config.toml
n_layer = 14
d_model = 448
n_experts = 128
experts_per_token = 6
d_expert = 32
d_shared_expert = 64
activation = "swiglu"
moe_layers = [0, 1, 2, 3, 4, 5, 6, 7, 8, 9, 10, 11, 12, 13]
router_score = "softmax"
normalize_top_k = false
routed_scale = 4.62
balance_loss = 0.000627
balance_bias = true
router_logit_norm = 1.5
init_std_router = 0.00929
lr_router = 0.00116
n_head = 14
n_kv_head = 7
head_dim = 32
vocab_size = 32768
norm = "rmsnorm"
norm_place = "pre"
norm_eps = 1e-05
positions = "rope"
rope_base = 2580.0
rope_fraction = 1.0
qk_norm = false
attn_scale = 0.177
tie_embeddings = true
parallel_block = false
init = "normal"
init_std_qkv = 0.0238
init_std_o = 0.0238
init_std_up = 0.0238
init_std_down = 0.0238
optimizer = "adamw"
lr = 0.000749
beta1 = 0.9
beta2 = 0.98
weight_decay = 0.53
lr_head = 0.00597
grad_clip = 1.0
warmup_steps = 496
schedule = "cos"
final_lr_fraction = 0.03
batch_tokens = [65536, 131072]
seq_len = 1024
doc_mask = true
train_tokens = 512100000
steps = 5522
dataset = "wikipedia_en"
Below are experts of layer 8 (counted from 0) of a mixture-of-experts language model. Rows are named router (the router's row for the expert), gate (a neuron's input weights, with its number), up (a neuron's input weights, with its number), down (a neuron's output weights, with its number) and show model dimensions 336-391. Each number is 500 + 25 x the weight over its row's rms, rounded and kept within 0 to 999. Numbers have three digits each.
After each expert's rows: a language model's description of what the expert responds to. This comes from a sample of Wikipedia text that the model never trained on.

# expert 59
router:454479523503497526505473494474491506469486499442466546457481507519451472475526508507524478504519499488536484566504561495526526526489498521521535510535452478519481517523
gate0:523507522470467448515508484523487485488514469480503430482498536500524514501470479468489577520526515477482493502520539491515484464454485472493486509476485539516498533492
up0:506514538490491481504507495473509503463517494496516502476470524514507521478498480499515532487519505509515472477484523462483514505467482520515487520498478476469476546496
down0:503476476480504499496456473485514494459533454500457516514459509482501543490496494495497470488518497484509460475478465509500508481516518514526545494544528502474428503504
gate1:497475498494470520510536499479502499519551483533528492455512478503523483530501475463475455483510494520475486437516513479491530531473491521524494545493516504510485519465
up1:481494519501508527497533506447525482501491497481473489464461506520528482491534513505481461524496520487533525501528516471516480514479473536510547505484481482514485485506
down1:487489498513533476483530490495484521541482532464491447515492526499486502458520487469503520504527493464474513509522528453488517433507474545476477510496521528491470533473
gate2:469465524499456510518482518459522499500496493480493496493494509525507505499503481490466518544470507538485518479497510529544449485515491484558502501504472543469487510484
up2:510522473498538457494469509487476509488494478492523487510510499454489491490460510517506465467549501453497485534536537497475537486475501507446497471515526467521498490516
down2:587495456506518483501472492434535478532520519560491509519525505543475499501473555532466484503491516497516496491525518469509521508496559510515502495463513523532489514486
gate3:481471527538460554520470495504465510452440515504500512535460460512489499464512476518534484484518511466497452489516545521478546484494520502515516500520493532507533496520
up3:505521498491504525501520483515489520485536511480480500508492466513542565524500487510504483532540519529483543490508521514496498455490471494498507544466529521469452501487
down3:446472533469476463505539505518480505500425488480483533487510505526496505528498500500512532438524510503462515505492484545484520512502482488539497486525467454517465492502
gate4:523460548480485516521477492489477486479510532476503526497496506558504442479477539506459444496517504438497501503540497477496522503457491531514508532488535471534460502492
up4:507490550487484486514510473472549508473486495520489463538470488540498519497509492522516511464457485493519516532541501522518503512558473515518487497555478496520498507489
down4:508539491539486497438501514506443470529487515509548421490535528528495492491522489472500480479493496514521500509480515461443555487470524507553540489481463512488504528519
Description: Nouns and verbs about matches and contests in sports reports, such as final, game, Cup, heat, finished, and also air, election.

# expert 37
router:472571470514492510478496515540502512517528466530497515501475512487513496507502527476496488541480471487484486497500472480470477523554542490548490494518473493487518472491
gate0:506483523486496510499522517489495489516476481449514504494504508535506485530457486455511504527514484475490477470518489493465534510526528511517511513480454491490520452543
up0:512517479480494536485486452491509502524512484495510484503447533515475512481550493500495552544540483516453510514530504467517478491539541517518498495528500524496506516555
down0:491477491519464535411528483509478477487460514523438522468504485482518509528512491501534449472474492503465476503492537506538543474484500506534524511480506520492422484482
gate1:540530473448533498471482462529497481515508497530495494533470447531469480512507545494500481450489555487524457476535489481488446486508509509532488533550473482524546481495
up1:497499462480494504519500507516482486480505530523560488490463466509514473522459528494493540494494464493469483491439489508479488550497564482506529538522487512521497507475
down1:481497497499469495506519511489524513518447458480479520477511494477495532453513492501481497469491469466481459492489487511493555511479481493505526517469520527491498462554
gate2:496473433524517511525520476533477527454535522505490493509482523503449526469469510480496495493471500498472481445458507519522476515512474499490485476499505519507501525512
up2:481477456517516536497520474540540529490545487517478509495452531532441519505501526492494522486485506499495467473492521528511463506515471507502502471502508487490488533505
down2:442474486476473478525486503493505528531502509480511499522497548469527490516507474488454510497513497529513464492495513485506478526470484501538466499560496469458486523511
gate3:485520473518509516516491529505544500528516532482507478459500503488451474559473502512507471475455462490499502494488514511484481487465480513509508533465490457509506547455
up3:497501481507527493508493536534524517534547512462496474516511475495457509535391489504514482453492490477513511476491515495508472483498496512506459480445520452509497520481
down3:520498506498500499502503509485524451497550504487523506475538514506520497512550531501498475513448506515516441493535524558466483495507476553474494516489524501470471526521
gate4:525502496521516490570490519533518558477471515492501515507499523487508477500486464485490480529455478497487474499474462484484492520514512515520493486464466507529483480530
up4:497490518521507498532475524514515543511497500520493528499490537515541496526501488498494504521477464490464458523488457474512508509534507502489503490468470499506487465526
down4:444504532509463512471495495491488534503496450471467523512499473514531493532495460477476525510509516533475493511510533519516516521515455468498486503474453482515479511514
Description: Articles, conjunctions and sentence-opening pronouns in descriptive prose, such as declared a, listed as a, It is, This, also.

# expert 38
router:495517486504483469471477495514470505494489499524543467507536462510474514504521491486515519530519465491508500519478507513483487533491509470527509478541497516473544494532
gate0:482505484505496463499497510542494547504503566532476523492518515508511484470506470480498516493525467473471496525538475473509451529525518451483475500508478469501506506510
up0:510502521446502503494535507496491545492489502544465520490462509499458482505443523505486495532472498441523503460523491470495526544492503486481489499492512519489490521496
down0:482477492481519495454484537500529528562454500512512478463523488498498481479475481484466516499482529495483481513505476495468529495521495470507489497486467543474443463537
gate1:509504519473543519468527503536542519512498496465474536512484479499498454489540506508465468471546543518495515500501483538453503497473497475508482501509474468529526511518
up1:464502559479505507506491520464540536536494521503511504570496491497459450468516472470502519494534522499538502471523522486462499552474520476540499484537458446526522499518
down1:539520509503531530500508477487515487504533450496482495509523488527532524529464490501510485490481472492460519520467504499443530480476485498516473464521494556517511515512
gate2:470494499480499539486513478525487554524513531480483484474487454518524425509544501512505513503458460477520467513492493478481523499485507493523503473517552527509515568488
up2:532527503490474494513484482473462444495476534511507508508483531491487544470421502513496494474518507512456531517499506535539488505515503538512498525494472475474466459483
down2:512493503463527518524497557504506499524480504492541512468462493490494533496488483527471490494541506477525484507494485487506492502489517519477473543534517495499515463508
gate3:488505518485529547487475518533530507454535518472513422493495511509508520496499504475509500496527557434502524473467498508526498510514490504510486529466496496499493500521
up3:482518513501508502472495508533502495473498439474514529555468478488521451489494478477505534535484493486573502515517517464481508512501453465483517507493543471477428516485
down3:499471490512530496480565468504485481511521500484502460510513460496443523506492476491536499460505452488480567509520497523499467492493527490455490511470490530509502494524
gate4:498492502502494484486498526540508543469537514537504513508529496474529518498499440488528508472516500486534495487505523486514537494547460497499521498525487521500499522541
up4:529486512483493473475446469511541489508483470501483479527516531510522502490508532499471482487489509574485515525478495556474463521488449497500510479497461466479486523490
down4:473485528460488442475499468469480513516489475546497508509495516520472494480503476507522511491460510507477501483524517528487482533523487460467529498512478518480465535480
Description: Word-internal pieces after a first letter, such as he, ren, ran, rom, che, in words like Frenesia, Prophecy, Complications.

# expert 17
router:491502466470513549505486456509470483492523525498488495511513479505480512518494521450509552495487462532471510488479454450533489478508507480490473494519506504524473472516
gate0:521507493499506474463469493516495475509531497518467503517486527532535490508495500486517504559523502552495522496495488481521486546508500521554512511471482512451517480511
up0:495512483505455490493497484512517513494487499520534524490495477444536508512520492516503526475487475493481504486500518520519541445516506471476485453517529500513495566493
down0:498469521478464489480515493524513483496478480484473492502507494480464484485493510488492506447480526460476479526503498510502498536521538477454461457517514471484492467499
gate1:521482455491528468490535516538497487509527543494490505480524462512513502527491460497484536522471504498495516504528490490466511506511505524506449484456535501458510513511
up1:516460476534474517480508541466503500466496489494510530492509460503547455520509463482487562485475537488516509485529516543471546478517490516493464537419489487521494511489
down1:482501501496502501530459484512452479494480466488475503532533531532483496540504555573515459539487517496532498505515497563503502518492553521501528519513497498527486522511
gate2:416493506499511482535497516560511492506481458507490532516531518510508513522506524497507514533501486499522564527518492532495498491527514446502492468515496540507500495503
up2:517471515464491504505505490553496476517510509519480536535498502507566526501495489494503499534506487546513534478539480493504491484521481455498483469474518532497510489527
down2:459457537517526495488488500543478448509472534490478520473503474474480554419515485506462517485451528520523506502543486517477527504502518527501505494513495500477515515505
gate3:523470510468529526462500531549476516497490565453463513476494502514516510509511465507470521481475507477496510513526480477514511477500465526520542484454506510512479521497
up3:500493502565502477554510502464542485518487416531524482487501510457476476481471525542511454501491490503505483531494524571484514483513553485539471496510469507485504502478
down3:497513484475521470506547463510523510527514508524516455513500502494502550517488532471494526507489530536489510517501495505511529541532495454496486500503497525512475491521
gate4:506531499527516519516470440493511483503540510517580471479457522519465501503498515504484525514503525497462531497530446498466471485496496445523511473528539545439521516514
up4:517517480518536545487459454498525479500531526525524498436460516513475505511500525485475532496484515468495525475509440459496490479513479443520523477540515520452519502506
down4:482490524506522466495503480497509490471509503550482492480503422463529490524486493505461547535467503491478509502507481492487516524512456535491530487497509498486481501497
Description: Adjectives and participles after is, a, was or are, such as original, different, unclear, formed, hiding, consistent.

# expert 20
router:514509486516480535486516500481490561498496495473483511491501471484503498507486463466487496534510499533494496553520497523533469541522492503488491516477489496508517489511
gate0:523466527502495490518491543508562508521531516497487472492503492470459542555537500533525500497556492507496488508499495468509521488510526510474514468494484484481479501484
up0:528513497513509518454493510501493479485498536489514507510459474507515497500487563545530509481514472513535485497521510465473518481492502491526492476531504498487546487538
down0:462492479510523502472521484522462506464543505512524491496519516510537513518501505490498499532467467472527491501475496500513462516523530552520533532486497469496517520515
gate1:564533468503468506478525516510506483491511453507487509519520524506507507463514485468546544514502486509498490510514501504501458516493543471522533483497533479511459503498
up1:510530525515491513484514534532519532496516458496525547484543511513505512493458474506503533499475494527529488508496518525547472516488508524503508487512547487513459495489
down1:491511533514487529439521525498503505517464544482550488429506556513464495514533462512484480509454490511528533528531492497542477498510527524494514502497485519495526514521
gate2:525544512480503501529484463529474473509506520493485519525489485505482503453480531568472496501510467523495503518500499516500511526534481506505495479485503528534468538488
up2:534534522491508514528514451538468502501504502492505506511484498509482497468489502538476485514502478546501500509527477538501522543514493523464489479455505521495492517516
down2:544509495480516492501510509495481499516508492515535511525495528524532544503544495499466499519510483521445514518488488503514483531511518489504492547519507481472520490542
gate3:492531520534483486511501463450520519506462515500557508532534472508526491472495489536468521478531503486502496515469480456496526449509539475516497536539449507485501547505
up3:484457504549529518518495517547551539512502512497506490485526539480490553511476485489527514507481543504514500501521495506451479498492522520508508507528477548471483495479
down3:536512516474520498528499455456453479498535498500528546480489520528502498517487516503519466494478454516494489454505524522533508519509536488534499509496465519501531498549
gate4:463474494500500513510517499483519512460482491489490511507508482522472523491472494540498525530452532498476477508480489488545491544507511461502513501468470479495471525522
up4:549518528506485503499465522539467504534497498509534476476485533473526488487517492469506500457514469508526484479539472500480525486494486527494496510523506508500552495465
down4:498483465470531495487530511498467477480470499478498518510492459511500511502462502515519554492458510493483515492492457501486537524478508522538473487467505510438472525523
Description: Dash bullets opening list lines, especially See also lists, and pipe separators or numbers in table rows.

# expert 0
router:486459477488481524488526516510437481515488527478462505506479498521508454480503481493483508481497491514497504492545495525514523448503445493472481518489482466515556541493
gate0:503543459477545518540498485481482532479494467548489461569515524518489517491479467524536489489503422427512519527501519500496514519472475507569501464499515502530492491471
up0:490538541528490476459492506518548495537494496476521510469471421519550493463460529484478457486505549513490505508484475515499542458508493485487539535507454492472523464506
down0:515458495497475519553491485498505479477442471513486508448529508474507565514469488491505485515531537520524498487502455554492503493495480505510516526491497531479491447500
gate1:503543480480484440475495507486527486494494462502496535473510501517483440483459509521533530492487474497518516466502549502510517533470488504486519506461490478519548497511
up1:477547525507508554512530521493496529527536487463518515492469477494506518467476486479497490517486540489534485518433477531465527492514491520494540536560416483506475470499
down1:517496507512432523510471511478542556581477509514461495510545535512484486494513484516539521527455474489514501468460463493504530471499500513497484487512509486508522511478
gate2:476555554472505504474519492483466510503483468522509480523464513461517473470486515479485510515499466492462502538479505545530491486441467504479529514480502498456488469506
up2:481470476490480491518556500523527501518486480513512528510520472503476495497462453506514511513507504472535488467502519506464526494539497477534470502531488507519490501497
down2:454511494488486497505496516511488516513450480476522462514498503504503515518503530521494470527500512542498523525480513504472515466470508510499496520480499511508516484497
gate3:464477486464504504486491461514519479489508492530504487494467443432498479526519482493527518454514524485544535532505437496537481499505473495517491471526505504498503470503
up3:456500513485518511534483486508501506474484517555462503499480470490458458503507520500530514505487497478557496541514449473527454474499453538497531502533473461489510496505
down3:470472498490523482530458506530504482494526482501468555504513467523532481525470463484541528521495498494520539535518468453492475488488442498508485490506498501507496518498
gate4:538530479520474485495531508451496512474496468545490477484510502489477496519471484536489496483456481471533479503507498490488493529484533521565505474474495491485493535473
up4:509506462495481484515516478518490472489546478514490458452497510519461463531512482540518492458493471490541502505529494475483499492487494521533483493470513479507524515499
down4:477511526522462472466511513485449452458529520501501474516474479520501489479489531526529501457534518501504546517461504500516489543470518497494550442510492489493473512513
Description: Adjectives of size, level or rank after an article or copula, such as high, average, maximum, free, standard, often before to or of.

# expert 47
router:456526522552542501459479462495508500488472519475538490481451506439468505505504549533495496464501525532493512487468521540505499469476491478507451504502522499483468502527
gate0:529507444525503499503520531491496517498476531467485521501512534494529500505515452468475503494478490519498499537469475512530553496524535489504497501498472502511496474485
up0:464475534489516496473505479529497479477462486534521514489467514514543476516507525516481479481517539486493497535535494485553467504492499509488482503488487500484528491498
down0:478494462485549509526534540510491499509459479520505553545489486440499533503469491513503504471497547488519533494490533531421475461539547526534526531486491493486512492493
gate1:478494507470478489540504505500519498496541521505447502538528515540504496505557520508542509500512506503501515508530503494493482506517515509515508469510522485514486449500
up1:452491511487489499505537480476526480489546542480486512512513519533501506529517560510533505497492520484496486466494470494484467494511487509478498500523537482512515478531
down1:495506546555532504522482510480509469501502522533491447471493477516466508464469481531466524506488486546496463522508460500505548501492484494497529488469505471478469528459
gate2:488521485504495484506510494474483481463514520515485517500481510498519493519505494524542502502508539501516473497472481511487470516501472454516471497537530489465455489513
up2:492481477467497487514509555519495516519492508489491489501513486471508509486505519483479507504503432500489516506529522484521517500501535550489511526488471512539559492502
down2:505515482483488481484490514478482560486518526527548513511525504468525502505542518485523500491531491482487519517496521503487473471502512519491519556472510529502532467490
gate3:504512473502543493506521498452485503499493510476448484495503489500497497522482467503485504490496495495455530485533494472492488514463504493496522502476531549524508518519
up3:502472486488478504545500510488484528533478500511534502510519457485544497509495478499448507534508455497532483536469517526481523510503499497513540505530487526479498485497
down3:520497445493486458407495505479505484469494511497487468496511547500498476522507477473447475545477505462449493499479516489500533474522466476478487486516497526573495555512
gate4:501501497493532510499469479524502490495524547534532477491514477423481481510453431509509498506519512467539542524482495513503462507522533514473519516479535540500504477504
up4:486463488477519551478534480512483490535542516514514526477484502487507497505468530520501499446511509498513546431511503546533471469519534517462457484521541517501524489520
down4:503487536500529508493509504524476527489483478536484491535502472482503454496502529484510464510480460517492496547518518503509446513506544529499486477493570471493530497525
Description: Infobox field words such as "Time zone:", UTC, ISBN, Buenos, and month names or symbols opening dates and sections.

# expert 53
router:478486531515494524561505518465479501500538546488492527497482523521463530495508502501531489470502456480500518506514510467479474526522500482493505505511481468465495480497
gate0:537475505494455495540512474492526483465497471516486489465513541494492548468531471496500522468486477497470489483492519529517533508486504477483489502504470466488475508516
up0:478501493496556510482471524500484498493500522500527492490499445488496502504484475503530452541526512506531506517510497489514503499501501499471507517542505501471500540493
down0:472511542510530503497477508455514491509438486518497479464505525506507513546493453472479498523496493494496475466446500510517502486517507473529471495538513451494482519501
gate1:481452514503486470488491480492505496499484499457496523485497483521477531459518474540499522518531501495513496486561524507516511493531489491498492477531505437458525510528
up1:486502479519483498525474498490563515492533509485494547480487521509483481506487470514494453493519471518484471460542466510493478514522506480510514503485534514515517529450
down1:496481562503510495522480531535489457475491482529546503477500515517497477496480516527531528461522486484514495483493483463493485493457499507492466484491525514520485490447
gate2:499500484503476492483516478478558459480506491503512495461463481478483494463545516511544497527498456531479497495539507488505512500527498478588514532546451459506557461466
up2:482490499514526528479500541543460525483511521492499478553531488553500520513496464517480470513499513524532518530478512485526478476468498550474478515532543542498480532506
down2:467494484508538489502524534534547532510488497501498498521497507508497516536464518486526516500468496510527502484491523554476553521487479475477529491519490512499537508498
gate3:487486520461506490506479501474541501504488478506490503499470484503509502465505472502514465503491486520511507491488508476525465463489467505439513529495519497515528475531
up3:520529478487456510485511471497523507502514531507487501497455477490490493460518476489522543504528454500523500543513502476531506475525466472478508532470509531521435444494
down3:521520492495462510458502482542547471448541514482479526499485528505486466486497512474486475516503519517479497517468482466492470520494488511496495515504510489487520493459
gate4:505475544504459524493477518486523479470490503452527487522470455516483545466494501540485517528517476468489518518508555469478489486519508511507524524533557509490501481539
up4:486450502484490463488547506479471473554513496480505467484547493468465505487510523489515537506483510538485494528483517505498511484518516529505450467489515467484514478478
down4:481530514517514522504504512510518467511504490490445510552509517495522567498503499486511481483511490501490459471478523490497501506535524519485530530470482513505483517529
Description: Sport and occupation words in biographies and name lists, such as American football, basketball player, politician, actor, film director.

# expert 43
router:479480464496502435496474450487472500551516464493516499487538512504535571493512496491524486512501528504472500519487456468511526491503470498514537511523486514518514508480
gate0:493502539500526494453507531505522488506483488503510524502487518486507466513529508499488485531489501487489469495529532556523558493510482469508495490540498456511511522488
up0:515474485495470476521463463498542519538512541486479464506516453539506524502539516525548487529501532495487515548469494511474499506480480528535518530465531562492498480506
down0:493443480513501534501495488522518459474493479485507506547539494456488493479521427489506537489509500502538502514512453509495478545505507485511519496480490508495511485498
gate1:542546522456479477478496520559453484461511504496482485511476494520523458482476466522492494497459476510540468528464544482477506479533503479518479503504463531494525495490
up1:487532510505476519499544532498484484522505464500517521496478529471513532515494501506509540495502493461549502516541483527524477490491515487488499480473532504493438537504
down1:505481506488505466519487508511540493502542473460503533481490526495523499564513495498516501505535498477518500498498496540501469546497536464490471516519457519559444515484
gate2:508499542535490480517502520474490486517460516482536532521491530480518520541492515514521541523519481478471525489469505459505506494525513506473558452535485484458506492499
up2:540467498496510490498529464504534485485511520491488442451509529508504466528495515495501448490518456499506516504479503508497507532532516471545504533510518477511474456477
down2:451527508493535485512477479506508527476532551479499543489470507480530534462540516523539499530492495501512470529480468501514493511474484521517469494442457498523451526442
gate3:522512544522488484497462496484531492507500544517472535489513483506550505465499482557504525531507496525443509526547489520512481508524495503528536490462514495527492520485
up3:531473497503487482483484486466493500516489543525496530492491446484556511460475501538500520514480486530497498528499502530536506502498517473513548481483524473514458530459
down3:513460455530513488550510510470518509554497519502534504501525467532507512514503494522514515510529529494488475470457514494488481545500537466468487477451499477464490484519
gate4:493517491475478511483532514502482495479489467509513513503517495527468477464557479508487502485514509487547490479533456472497492567478469501482462479508540496481508504482
up4:487496507540534540507538562461466515532493535451501476495497482485518469501458522491485493464490472420509479487470518573506502474539503531465507498494547505532481465483
down4:518484470476538533526582496524526496528512483489473479507503465499480514505520520514483535482482477497505479500483499497508513527511531463460495511506523469544513480509
Description: Words like Most, National, All, World starting award or organization titles, and mid-word pieces inside foreign proper names such as Nov-i, McC-our-y.

# expert 39
router:512491475516529525519506472529468458506485485483485463522523495509524487484516467541528497512520511535502518544482512507476501512512476494498485481477505484478511493476
gate0:517502476470484512497503539509520472474457462549555485549503450480453582437495512499506480510497492519476519536535513485487471505465473499545482512520500510515475518492
up0:539517522520528532521551479495494543548511512494497548467550498514517434541488506496467508503498521462523475454520539517473560480519524474509503479495501488474493526489
down0:495449530473527537468494533491514501496523509486535489493519520489517475474494506545498504439494484491536500507456512494518420462468534517539475566519541516564514492460
gate1:516448483490505558502474490494506467516509551501502427533511483499493489527484508534511525471508493510476516478508465535464494520484469465484473518464524494518481469494
up1:458534512526478478490525488509533502465488464529519521487478524513489501461480501501488528513511493485509513507496493469521502528512564535518511529530508485458557525537
down1:458509466523479525476498481484501485509476492530553496558529460510463463505466484511493558476488512516531490509474480525489453507490475456531503484510450497478476482498
gate2:461534503525514477485495505497472502511498530461464545496503479496499496487434526565485502471502516487508526502489513480496517510482537504500537422482466470492490464529
up2:543471483487524498534491494517493473510484463551515455505486478488542514519493488462515522540489514510479503514485519503501508497539470477490469526570534514456507515492
down2:528489507451511501525479491545480451460527452505468520510479552500532446478472520492492528533536492481506542567491504504537444488489541556493483490546509490554491502529
gate3:468491506463503490471507472541490437505521480506524489542490510508535519495506518516555470480484495523517509549542484503561501522491509522517516466483489487471467501523
up3:508503501467478471459523493522481475533494477483521461518508481523473534464513496510553486491483496506481512516507469464522510533494488503544502489487453496506464479525
down3:496502494514524508504449452496509514534489501510498461480494481552489510523527482469489508512505493522542460490489524497508549512540468497477509508492496490483495495528
gate4:527515489489509491469436525526476507479506495458472479540525505513486486513487478480471481513483508520519513528485542510487492511474491490503513519503487488508511443560
up4:485532545450526521508491496522497488524462531521478483528498541488499502527534489471462529521526492488501493469542523538477521506547490458481516544500480507530484491493
down4:472478494498496506544513477525520523513535523468463540493481526516520506547504513479523533473505462494465524498510475488498503483501503502519503511501496495474488497451
Description: Month names, years, decades and date-like numbers in lists, tables and infoboxes, e.g. January, '80s, 1995–96, UTC+2.

# expert 19
router:529488433477535481486470492503463543494483467483495462522480516538525496548505512488509510469521540540500509465498493495515527496489519500482510451469520483482511534495
gate0:513515513475534467475532481499505460531496551486516458495494493520516533472501491497449500473491505526476527499541470525497480490491473474524498458495508459490474480533
up0:537499486490511530465526500547495484489482501527510537503514538487531489500510472471518511486515475464499517484555562490556532469496534506487510478504500536452511462492
down0:525463499461560532518517509496493472526573521529480501488528533515516541507472506457506523526525494496506521503469490517504493486509472508501521503508527476561485511509
gate1:512500452455508491509476507526500473484527495483500477504509511498533469515541466501518518499510499480470539473490487480553491483501501516494536507496495482474511446529
up1:472508508467487510469463506523502520461529515520543487478485511509510503522525494521504520497474508511498543492475472493529511485538507506490536477511466439483488480507
down1:500495524502531522541435494511516473528465533472483496531506487497517485486470457472508473555524550482485499516500494487485520492511492511480505515487486506501506472498
gate2:493494604508508477500501499509579459547502560493484496486495499518492508506502495508507496518500474495483559468558509524502544506472498519518521534485488502512513469511
up2:513455520490513498479449495481527507530514508495513482439491496532482500507531516524499494465541457504470571490501494463496526470506532485498525505479532441495554539472
down2:566495512535531472509471519470511473538480514522490479467457512493505484469497518527500489508474497479524477462554499503528501429490522508558508511522442503515512503485
gate3:515505470547520484537513514527522499531502493500473529489544524516528498489459498538439477493479510561459491522529501499485521549494537481493508519508485510463508470505
up3:472493522476522510495497489497527502503528494545504499502505463510473471519487538518508483492502501512521525494546509540510495485523510536545529500516448524495538529483
down3:434457496460514526516427473496511527483508529505467490498503509503478517492468531501516473498463502482516524494492512506476533510506509468460548505469500483504437483487
gate4:465550493479461518464473488507499504498486498534518465472500495503501446495498495504483513466523501483539527488472503525479487509509515523537487498469518483469506520501
up4:449527501465516524471486495482492502489500478493527471476526534482509494478498504502500505491505500470485493486468505478505498498528449459520519494510504475487507498500
down4:520528533495516491471466503474544530494495484496508477503533528517510514499506491486530490521521519497489508531494526499523516506499505487513473440471474526462483538545
Description: Word-piece syllables inside romanized Chinese and other Asian names, such as iang, heng, ung, Hong Kong, plus China, Chinese, accented letters.

# expert 18
router:548467525490515474506512515494484525481508506547550545494525525513495487540501491486500488542491494550513474477446498513538524533471488536488473539512513481482463507518
gate0:536470546481480497514487519513513502476488469539485507475496504507507523520502496514501471508491513469475474519473501510473478465564500513484490544481466453536472488483
up0:485502535492527500515452485508523511486507464418480507492478490529524481538493519472538493487505516487519475490528502488483505498548513505478530482489503464500492511486
down0:530478461493508496490484530490497494467507462487493493524499503554515527488508485466506504502463454489471483499499525556526494537516523484513497486485515504483516507530
gate1:464533518497483510486500534465486549504499503444501496494498506500474495476498485463514503516516544521511505507498479538497470489482522485489497519481511504463495512467
up1:498503488471477449481573517463471555455510475485519510529513498534490477469497492493520535506502520519508542506513475520487474464484497510523490529500530468511497522475
down1:437481476499477523504531501541484484533465488508486490467517509489482467495539498490470477494459540484488464467502514524448510471472490494500453509485534502492500531493
gate2:484505492496488512505510436509491465492514519529450510469497471504484477541526520501511550497488485464525535492500519438494509508534515521476496492490525522474481474511
up2:514510534465515501443514479459505515448540471525508553490550467500509504508515445489541477456481492465508478492497514498500480492543526539499495536489506501480492497514
down2:493478523466526499481503509514478489498482423544521481505497520485465533478501511522520502519507489496481465474463501513540492488522516524518478499531503522537512528518
gate3:478515457551458563471528516454532535547512488484496515513488509473491514500452475477496511501504492467489495541505490504488501514480492527496467505507471494524473481485
up3:480474518509457522491550466473494516514494511505487516466477533495462521530450515486507485508519523509531474513494488486529496504484483505477513488520465478514492474516
down3:539533510490500548487506491497554454491484486517525487511467485476449489505527533509450528540488513499483524493501481497515464482463546516505505488481459508498446484471
gate4:529506508506504530495471527500510485465525474496473494503473532517519475492476499567574507508468524472517484515493467524457489537498466514444535493476530526517502494469
up4:537527499496534489488527511492529513453524439513475519525456530499537465510511477532563506521456516454520488466488492522470490542520498529499558505493509530493512557513
down4:530468498507507541516532493508467459449480426506483500520495506494496497520514507503494457496500479476429483480504509497541454507496507511556509509488474500523498480493
Description: Final punctuation closing sentences and headings, such as periods fused to word ends (roof., fire.), colons, and == heading marks.

# expert 58
router:541512522477507509482500512461520473505522512497492483496497531505510468494473507513540536428536537469474494494506518477464510477503491527507503501506477476552440535508
gate0:479481530483485498485507487493459522482521492518486470526465458530541509514538513510533490518532489433518522481518474489497491515522493509497560513471504555448488508548
up0:532534474520501487482518472482543486473446440502529517466506524475485512531444501468448486519507519514441471514523497506510478507475556455526474488511469485508504473458
down0:504506499549473464467459512510500483489507508495499520485484479461519511497489489505495463489519493486520474516509511462519526489513482491526476507508528490489495462478
gate1:475498496523484494448516504487451515467514511486502479485496469510449544501501538530493477480475514534530518539520504475467536497495489486529511489511500542463472515526
up1:514514491478466473481492484502534509456524513463536501492497527547508494505498476463511516479486476525467517527479523475473529488532491495497507487488478527572468464531
down1:510514468497493498507472508537509503544473538489495445522523530513464463527513523486522495457565508498448497493483455478496459492464484493491484487512470484478503476508
gate2:527525522509494521507504517497489508522481522499514525462500510515511475496536488521525555480510457482509537509546541471485497532498483529488512514471505498527481474509
up2:485504512503485537505496521526488525514517523498488505474461476505495484483531518537521534508523443467510507511507554488500468561506503554496505511491513535540493478511
down2:470485543499488480484532527481526516490534473552472483492473500510515479464490534465537497536494521508506498517495501481489509511499498479505512493475467493527544447510
gate3:517494531483513529483519468483478516479504489497515458461484505542461516482498482538514484518493503483512490526488488496502478544537524530513487491510533484495501474464
up3:486482475495476535513537478504504527504481513486499524496498485513480511507535503521521511507471456483500531530498528498457490523468502536511482498520502529483528515489
down3:545491499506475493488519484515524542517481501499474509477524472517530521485517526518489500548485486497493488482465534488481482485501515473555514507524502529481507537476
gate4:494490500518527530528508449476462537487504522544523496515512483454503527471528500514477534502503506523536518535499510497520424494517481461465478494540541546505494480457
up4:504513462535506576572466504521505527502473488535528472437517527495480479509484484499484505499503481469451488540517517526503522498483541489487512462534454531499538544487
down4:501526441506518493523498469493506552491526548550458437518483550548481504503461510526524520471517506495561534516437499495495517534509500473521513460531473527498468476486
Description: Abstract head nouns after articles or in, often before of, such as in fact, part of, form, role, version, effort.